From a checkpoint of a small mixture-of-experts model trained on Wikipedia: a variant of SOAP for the experts.
Below are experts of layer 5 (counted from 0) of a mixture-of-experts language model. Rows are named router (the router's row for the expert) and show model dimensions 192-255. Each number is 128 + 24 x the weight over its row's rms, rounded and kept within 0 to 255.
Before each expert's rows: "comes before" lists some tokens at least twice as common just after its tokens as in all text. This comes from a sample of Wikipedia text that the model never trained on. Tokens count by the router's weight.

# expert 14
comes before: " |", ":", "7", "6", "9", "4"
router [127 140 135 157  99 176 126 157 132 109 146 101 123 145 105 118 157  95 124 133  78 129  82 121 133 114 170 117 189 139  99 102 126 157 137 107 172 112 152 101 128 138 133 147 100 147 109  97 124 123 153 118 111 132 101 122 135 151 141 133 143 107 113 171]

# expert 21
comes before: " ", "\n", " the", " 0", " 1", " —"
router [149 169 131 123 132 143 156 163 158 109  91 146 133 135  93 159 158 136 154 151 137  97 137 118  79 104 167 124  80 127 153 149 164 161 162  74 139  99 164 150 149 198 157 133 127 113 155 113 120 120 138 110  85 131 100 117 106 130  82 127  75 158 113 150]

# expert 19
comes before: " the", " a", " his", " which", " an", " its"
router [141 147 148 173 120 137 138 155 134 137  80 130 156 133 114 134 142  89 122 118 103 115 153 139 114 139 164 128 130 103 113 183 104 158 134 155 194 133 125  96 169 124 128 151  92 109 117 128 123 138 151 141 136 145 120 114 115 195  92 120 173 175 108 145]

# expert 8
comes before: "-", "|", "\n", "The", "In", "="
router [126 142 127  87 108 131 109 133  80 155 100 112 149 160 111  83  79 161 140 131 103 112 100  85 105 114 126  85 180 100 165 139 204 179 144 121 123 139 136 121 139 138 181  93 141 128 139 163  74 118 154 126  95 139 120 157 145 166 142 134 140 142 147 162]

# expert 17
comes before: " of", ".", " in", ",", " and", "s"
router [189 160 166 198 129 135 147 155 109 118 125 144 149 147 144 124 103 149 140 117 155 135  85 138 131 124 127 137 109 123 132 157 124 133 182 100 119 138 149 141 121 127 132 151 135 173 139 126 151 148 151 137 127 158 102 126 107 137 103 157 166 123 126 142]

# expert 1
comes before: "-", "\n", "|", " the", "The", "In"
router [137 108 140 113 111 152 116 176 109 100 116  91 195 154 150 112  89 145 113 131 113 117 126  65 139 130 152 120 141 135 141 100 160 133  99 138 127 202 124 107 107 122 138 110 125 141 116 148  83 127 140 125 110 121 118 173 128 130 171 123 191 145 102 165]

# expert 6
comes before: "\n", " ", " The", " 0", " In", " He"
router [130 146 114 193 132 135 144 132 183  96  81 113 106 140 134 157 140 149 120 105 155  58 129 110  80 106 122 131  69 100 145 171 170 150 120  79 170 102 190 141 159 152 128  96 105 116 109  65 111 109 144  94  68 100 110 104 114 122  97 112  55 159 106 148]

# expert 10
comes before: " |", " of", " was", " is", ".", ":"
router [143 147 153 143 135 178 139 145  96  94 154 134 139 159 101 126 123  86 138 154 111 134  46 155  81  94 136 114 131 127 135 145 114 150 134 108 131 157 152 135 125 138 141 190 109 140 136 122 150 127 135 116 114  83  81 134 141 141 162 199 200 106 139 174]

# expert 7
comes before: " the", " a", " to", " by", " in", " as"
router [120 135 166 142 112 146 193 133 156 129 167 132 110 146 102 112 166  97 102 130 131 115 133 105 104 128 124 129 115 142 143 112 135 136 145 132  94 115 125 131 160 152 120 111 103  88 110 154  99 144 137 144 118 164 123 168 123 132 108 149 179 131 120 155]

# expert 13
comes before: "\n", " The", " He", " In", " and", " It"
router [134 103 145 154 117 129 185 132 157  77 145 122 135 160  96 132 107 129 154 114 141 109 128 101 115 101 153 134 109  60 119  80 117 152 144 109 203 107 167  86 124 145 149  96 135 134 106  90 105 137 135 162 125 122 151 110 117 137 134 181 116 164  96 158]

# expert 0
comes before: " |", "6", "4", "2", "9", "7"
router [105 125 148 123 131 140 145 118 130 121 120 110 143 177 134 105 154 119  83 136  86 134 103 137 117 105 136 161 138 152 136 123 120 140 126 107 180 139 148  86 151 154 168 179 104 145 105  74 106 104 147 136 112 131 108 108 168 148 128 123 113 105 114 180]

# expert 18
comes before: " the", " a", " to", " in", " by", " that"
router [114 160 147 143 116 149 160 123 134 132 126 137 100 153  90 106 159 119 110 151 124 131 138 110 107 127 140 166  93 111 179 106 163 152  98 131 108 101 130 109 177 117 143 135 114 117  89 115  90 134 147 127 118 142 103 178 134 151  82 140 158 127 115 125]

# expert 16
comes before: " of", " and", " in", " for", " to", " with"
router [154 141 129 150 134 131 124 176 155 115 134 113 128 133 128 131  78 163 105 131  62 116  81 144 124 117 147 125  92  99 110 126 153 147 138 115 125 141 153 155 150 130  91 101 139 147 106 112 107 135 144 152  95 165 119 133  75 131 178 123 146 163 139 134]

# expert 4
comes before: " to", " in", " by", " as", " on", " a"
router [149 117 125 134 122 145 150  95 148 124 139 138 128 138 119 100 130 110 153 118  77 111 102 110 111 150 107 132 106 113 155 104 132 119 120 132 155 133 122 114 176 144 191 126 111 135 121 154 133 113 129 103 131 134  90 161 150 137 103 124 187 100 127 156]